Weights of a small mixture-of-experts language model, trained from scratch on English Wikipedia: 64 experts in each of 12 layers.
Below are experts of layer 2 (counted from 0) of a mixture-of-experts language model. Rows are named router (the router's row for the expert), gate (a neuron's input weights, with its number), up (a neuron's input weights, with its number), down (a neuron's output weights, with its number) and show model dimensions 192-255. Each number is 500 + 50 x the weight over its row's rms, rounded and kept within 0 to 999. Numbers have three digits each.
After each expert's rows: "comes before" lists some tokens at least twice as common just after its tokens as in all text. This comes from a sample of Wikipedia text that the model never trained on. Tokens count by the router's weight.

# expert 23
router:390442429548510531487552595476550591528448511481504467436563625450567528591473626431475477584515531404531540522515481463554527489495530482539545500539480570513480501428507464438527502491489555
gate0:486469452512463492576512575604527514519428578409454593551554475518578509483524471523580404492504508445508481546469547497455478465486544503517483526440541534536552548474481589464476434516462389
up0:486502548490465418443485548519427480510428613510436504556531542441570554507514419480499457472481471396486515560438508519494553567475492573470520494478527565566620539456471554447468494507547528
down0:587436468517481547435502580510567516462545557453558454584553575451546432520535525414605450454501453474512429492499484541475446436584484544512458555522520615479463452573460566479488488456474515
gate1:521526475476574418543406512477416509580624535533492469496437493536476447504500529524491482532377523470518520547547512421518495489595564467499446416542562509499450432561491560557598457536615508
up1:551514581438385449526516456557566476451417453478534536457502472472482545483536490506596519459567453500487528391472464639477548490510482441479527602509442440521587533590527538513435485503391435
down1:453539544522492516543514443433592520478475423464489558538570570504531611474365480488469480619476554459546478457539496549464502595410442506603535589479397523462507474471508498421467511419539566
comes before: "9", "8", "7", "6", "5", "4"

# expert 7
router:517489535533519569505434486508576490430552448546454594485550530488484473506457509484484475531464475452534514453563566536503543479508444445558500484474557481453400436559414457397417628484479464
gate0:462468487449505461554499553544468393478458542546568579498524496520550457528522480512486402603481500511479506551489475499429520436499523561543463446465549514460449520537527520552562515543550468
up0:419475599516420431444445552553428474560573523536553531528542513450504442528486442523535480471515458475379588526381481402518523489475454547482554507494525559530626437393503447518475498548533586
down0:451480493540506468507504516486536493492548532443514475527520476429543496459451504488415595425461536484484496478527469467551521477493520502575502531451477592513465480539455483445546540452451502
gate1:575535513435480530581463498567542531536531450519483499496444403513423482503557551529504496492363566424590502501509568565541582466589532491498404515475555442470487399590525568500630474554460415
up1:558550632463400437540479526488502494549477482590556472431499485489457526544563521529570518406392521450491497409550472661427512467558568463498519562448480405528542492587560537531456491450432439
down1:446560494438514485598510478386459540490495550545516561454407565487526539548475471470481424525501597522456537465497563475394415490423526497518616451547480483508406489475454552450557413494635540
comes before: "==", "-", "===", "The", "In", "|"

# expert 14
router:477498494581518495507538433518541581437577447531528523499431462465459495431484515499542477502482437454547498522554500511514446542419465400507545541509573499490535489453435574439529450463553500
gate0:498516530515482455561526545529533409478459529462478553596487429577407411478422512495485503550478553493497479578559494461452542438527572468493471494475554461548499475554525586535470468571524427
up0:420582472507467428464436559538385436483485546513432501555536499469499520472496443524524466464496495449374505504389450523539521562446527547482476620416501514508661428399496431553440462530523519
down0:534496471542424510592497530459633529573506386438536447529523536521515428417415472420477488478466508466454510443559524564395568404542531499568497406509445492489509457495481466434490511514537524
gate1:501411538491526460533409529585461482495483476471523488444431410393426516550531508489510530540372473503527530434541587501577538475542468554540520476489580530516527530667510504511589509512496511
up1:527566538425456443500451455445504533593503492478540477513529501451488524483516463558528580397503504488486534468511478616402507447539548457475497553547461384479544485563494552532414503447508425
down1:487472464513485446465564518387515582438443585465531463486463545493537580531472493489508466464455509519489552427539476584477429531473583500537554471526319467494542519446525502501452482462496507
comes before: "-", "0", "7", "8", "/", " /"

# expert 26
router:540454494459496416489498405473549591495490538486538509379521502482461451534444514460620550422526491490529455487464468450564400493494470452484404536533437532522430519421384495502511596511514429
gate0:484460474470495451520492532574454463464484584488488569585559511600508413547514427572558492550505525472496458579488606376453550429452545449429445489505541476530458503503506513498468471497557497
up0:474499456593383498452448593499477380494466580492584467553485458472524449450558463484419468473513486562398541436540436529582612552478507618500500484441507573552566480473502418455497452647574536
down0:487495462545480504566533519423531524468514568500551422559588457521504468454546568456498495467478472559484469424554493491557480487447484492652494524548423589527436427554483575413542574512579527
gate1:516501494436556435511483493616436490530485561545478554428471434516464484514503517535540565471438532470515467484494511511613457467585472465517478407487580442539500413578510568506626494538568432
up1:503546549516538384529545462449511600552424452482496448498443532459463525519588575532452550500453578460474563385483436524512471480554506466442572579513440396513595532577501513458438454521357462
down1:465579512445512490481466515529456539486496515461526516509496546427555531557482503439534459404521549420516456378469494520508406479503460549490573449511285542481513508553426558497466511545564562
comes before: "1", "2", "3", " |\n", " who", "%"

# expert 27
router:501456443498462559507492478557523460460535546479479534538423534587483521427448533459418407513500456430523397622467436526376528562417525530501489421517454502513506573434422544429535461419444433
gate0:398445502506415535437499476543497408381498520520522650538554478462419543479471413504423451581566511463554498541467462533389461411523510544460423520518506569467525489539489516515486463495550465
up0:431502569548451485436458500494405378471481513520539535541522519418463580536456455538460510443454457416424563544444550454464506501457485539471508515509477492516639508427484478499461466486640504
down0:562515496577455484530496507349491410484559509459524478525506459528429548556448525524535389495524514474456491573525544459517471435509524444517550571540547557510493363514462532449508586583550486
gate1:487482513448409492502496445493555457459555463534455507537494488452383470575464531575509455497413485490510575496505601463513468479535464491537493481571554512514474471569593519487665427489510527
up1:509534539450458459499571457453579578555538455496520491567458477483416562499545550487499586503360472502515563486524514522487507508495471456459497569478428479480598478598434546415503434476424501
down1:460493556454532516536426572479401600517448575519482513491479626474468632575505471493442545466478540585572511438498544488449421521578451529463510478510387597409452540464418544508546511517474543
comes before: " |", "–", ";", " on", " for", " /"

# expert 21
router:487639560471471516497545487526486449501494478472480489475571502519462459494427550471498587547514480492457418524421508550405388581485485484510530481496427534497499426540472495497412563527483510
gate0:422540463496406583529499549581510507454426525522456574568538515542500465522512520524527520462539479534487449501557502463422553423423518491486497558447573453480517471555560558483481460574491458
up0:468520560574404527424465528476379394510452589475493420581584459516565442496520449464486438491493413463437513486572480504533517556474507511568540513435533499510566479431491430485514504591474518
down0:551401552543476462552477550498557502527533541508457470464508451455518510470546528489565532585455442489478402507507473546440560458483468481615446560514446560521502501512431551512545485474461531
gate1:529532533511520477546372492556493429498517490491467405546452611441472465455544488535489488483383481447464469494547567516560543495491487478554409491442527543490485434588492552485564557535525466
up1:542496533396405477523550530456498559548490469547522537432556435511441484588423534504590547439487519455500546456496424574461493468597550454470551592534496460538548514575538550503501474544496466
down1:412498507445579474497519506443444524445414511456496507392482516415532485455386525466548541516558406458518509444508518516596470547447546508478503481492414554391473470513353555526525412512515578
comes before: " ", " The", " In", " He", " It", " She"

# expert 60
router:472548496459522440464592495515519602528501646539470586521576488480535521480484500512587515514486564396458589528499558540457423435592524456462410585485498465544545432497510531511286496506453470
gate0:468564447536515505568516594506512459572471551493510568656495484552462442504478483537518466514399593461479512574515512467473497447511497498522515494547566454468523451436481546549509483551446475
up0:454561496535444468415478571517415459527456575485428465550459533472476499583512453495458475436494515445394582498484458468543483561368550558432542503422533516580604496470469364491503484522575546
down0:551479469480560543496548563486498617458471499491607521472461479458504468457584475442529420415481551519568472481630492459508485455520481534613455531471541528468434464610519506459525521477572541
gate1:535476554459560435522472471539465531445550477536507505501426432452447442499508494537503447518421535546495474502569499522500539476605513472568473488516580491484553478559480499562567515502525417
up1:471537525448523466524531503489559542591443495468585488460505591493554511514515501449461592398480458473537535377522532562526523489540457410496552584498467451480589540588536622502431460555443513
down1:445501469454555453456530551503449613496437534486476550505470558458559583574435557422492479536540507505551445508522563516475460520541600585409523557591314480471529488494473525485443442505536578
comes before: " of", ",", " and", ".\n\n", " was", "°N"

# expert 6
router:407478527539517484493486474526499507464522483586491579455447505560470465470421582509502448436527528543584541479550505472494511534456412411499544465425592516512505455541346513425513524517511432
gate0:515530500568472481524502561527454448419522569583518583594459469552468431441489457506485463455512575468543481502494448477439519419436502517446501533541527495488552452536457513460511440583510455
up0:436488507524485506438461616532467445504467524389481565565525514494529510498515495459564458504527465499439586522451514467593509538406527551464476603419525530548642510408525421538511409521553567
down0:554480492565564544536564519405628471549514472482450473586551529504525461493517451486520534435518484483463422515521491493425467412522412462588450486554488568560444531556439537498502554512532544
gate1:521523447454511454579448523562470484513471541568497452479380493514481487429543544530461559479412579529510532456505525419501472488570479507483519412558536485523522456631491541517609507550541446
up1:457549619438414422569508460534538525546414556580531467408479557492515489461522566533583579437479572450482578442532396554476441412539500441423547560557462385530565440583474519443474515450487450
down1:430574597433579432530476489466502542464545600546495471539537481453472575472426500546490480467398596443538508423505491492548447445521472555534473456514330464517466553539435625540492494501546633
comes before: "==", "-", " the", "===", "|", "The"

# expert 50
router:512544524528515506454564424501589611493460575618440532531605511478519393541453529547482501487518500377417480525531534587423485497580562506553543514536362542568497421518511564477383574506555485
gate0:422562434520497497632432567526504465440387584499581542619540495482456462480481461508526468577495506524578477545483525453398492419451470511506503496471514421534530498494507568416408498531501459
up0:368516524549422474420483562522460506498501560528454450487560424442553486490496498516496461396479462427363568502513536542494525522447519582388494558478518564551512487458533410477610480578521540
down0:532556471496470597536516607471532611496440488471505483521482448537601480488513586450535480449479465501461505426605459582533465487428471457529458577477472640510399522542419535409495577471469506
gate1:524496505513486447532506511496411458511533557546510448548438475548471449516551518548449467523430481458517513553542506486521566487631495556594456444491586502569510377587499568553605544586558430
up1:466530513406480404550517497462567594527437400462601503471541509469456534507451568471559591443455514508459492435504477541534515496530531435427598573468478446441614493573472482451443439490403447
down1:444544482434519484497436502492490560468508453527517491444518535517571534556433553437455502536492524485499530403476490536565487560526509497460601514564336527439494469518445547501422458519464558
comes before: " ", " He", "″N", " The", " %", " In"

# expert 51
router:523521378517506553478520501490495504394457508482597495487526594528557499534509557421528364553450490531495457505576445416419516581449565444545528535461491431452518602522505443571489487597417425
gate0:489481455460480506462572588596455508473352533400502584605493529589565448481542494547544456521468560450502469619414558433412605478474489490539434543553536480493476522454519522524508403489456470
up0:546576540497463472537472534504369482580498580458453497573470549429511512493550470512495461389583461466509503516570447548530568546475552534440508435443515512568626482432558496533514486525554528
down0:511585403547574499526528490448560468478516459396577491570500482412526473429478536514617452459439534496445461571540473541560490476554506585527465526618476518411433492541476466487508541482589505
gate1:543506430429542524434496490486514481487537448475510480537485444432452451488482504505494518441480534467553546530483468465579536525576444489518419456553548489537457511667589541463555506580575493
up1:435479550500429408562475515499525536601535450547487496413517537481538508556458545498530554497467477495412474424515508607541474476518556431517561646459477436502602431474457492477533451492403505
down1:454500523394491440509535517481528557426519494485391526475488581468490503517492454494556498544541489516538479445463496538459510537424534607449565445510343481498535498481480488480523465496571566
comes before: " the", " to", " that", " a", " in", " by"

# expert 42
router:477489433417526456412459518601489429508484472493493442539424533451415585403482502478520428490597484519508479409471482476478498415437588516442484487525485442590560552467463426508540467414451457
gate0:437578405490508535633495533586474429423458591467540493556442414479462463524505558485510423554530494544507492512537498464439493425506498597518508492479513493504531487458474545485422431495458444
up0:434582488522428395494514577589410456488412548472534454507468456443467503456520471505574549508550487521459555495441466530545593498483557653475489602511490505503585457385494521519444518561550482
down0:524571464606496563601477553497560511507485496413532470477488524555441434392481480521434525550490471496463451452542502478522471453538487537568487523526490505492465499518524547505516575523605477
gate1:527459464532583505601467475518514480440623483444487418513491472497453443467565532520449610498438496545453505495536570490534510495571480600448439453540543497495508432666467489531565579600476495
up1:464503525546535418523567518393463589578486455444526463458486446429429488530510523483481649431513510572441488410535503551559420409580541473405598529500504421502572478624469489503395607545457470
down1:426510544446505491507525542468478550444494499548571473513493506493499615597564546419497456532438499555577522446537535471503472479446597589528566463523275537440512595457426563405470491479523496
comes before: " ", "0", ":", "3", "4", "5"

# expert 5
router:554526500499544431472564523434521418504527541553531564509419511513482484427481521537486520472468551576501453529510470617475496559508513483404513532505458466538497595538494605557528531615428400
gate0:445514505591503518486459566624513602552379516459520585626476451558505397488506455465497431456522543523504491549518494468428468430503480535536398478491494479429532518537482513540520475555490420
up0:429487551465475457406526566557509510510485610485488498507552482428481535506519454537580542587475500497458509523500479477506499534403556502463546581513480489509538451382498378476420510536578570
down0:563461448557553477550545578526560441537562562528536512552476470470456422515569483490581485488449537526463454453567520558514434421447422486509488531507495562558407522553544525469473586556451511
gate1:580529455492459483458440470616510441472544475520480477487445479524439463515509525489499512498414546409538477497521551524559590541579523454488472464506562508526548455615470609570559479594514495
up1:432522628411504374569591452434559560507421480486523464468561489423427499576510517522581560434483475492466576459528481553475449446503498448471539601487447435564578525577404485425467491447378492
down1:393496478515518492532500488473475557537489520484475519443474530474558583537458553476514484425428456518501466372501455504564474517532543493495487464562434470441488501523452527533519544481539546
comes before: "2", "1", "3", "4", "6", " MF"

# expert 39
router:528475514454429459567570449422583579547421502451556567521565407524469516438503460511473540508505555458566591505537466509628492432522507625561575533566504485520480416509488567536500562483551610
gate0:490533525519529494531429551532482493427465551478597558597456556583488454491502414527506508495469552497479473562512521416453546404469437516519461475449547463530543441481555548444531448601537469
up0:476530515599462453454515609521435414497423544524470548557499427392515543553542428485560431458488522495450528519475415491544485526418439506398509493520490493525584543364467429509520485483539572
down0:506432437555581542477559584455607477479499457504505472533472458534501390492463471482505516448500567512490444491492483521495475395499460482531455537523496541486384489521451531435505522458503467
gate1:496442467433491487501431469535492498496462473397464431498392405488395445527534485507538594505422531511521518461474628525539515467616521450572437521456539454451429467579458599534567511584490497
up1:521588508485482505538528524473529509504403476481542560500516513518480511625549468506557566474430549504516549463510522521409516438516512548423535543501489429527561485508430533451490472545485481
down1:515519497415543514476445478482485577483438420535505560590526514495500530598481561539464482488499465450519502444492446540484475498449515415485526522504344434503513447513480489561439433556519594
comes before: "1", "0", "2", "9", "8", "3"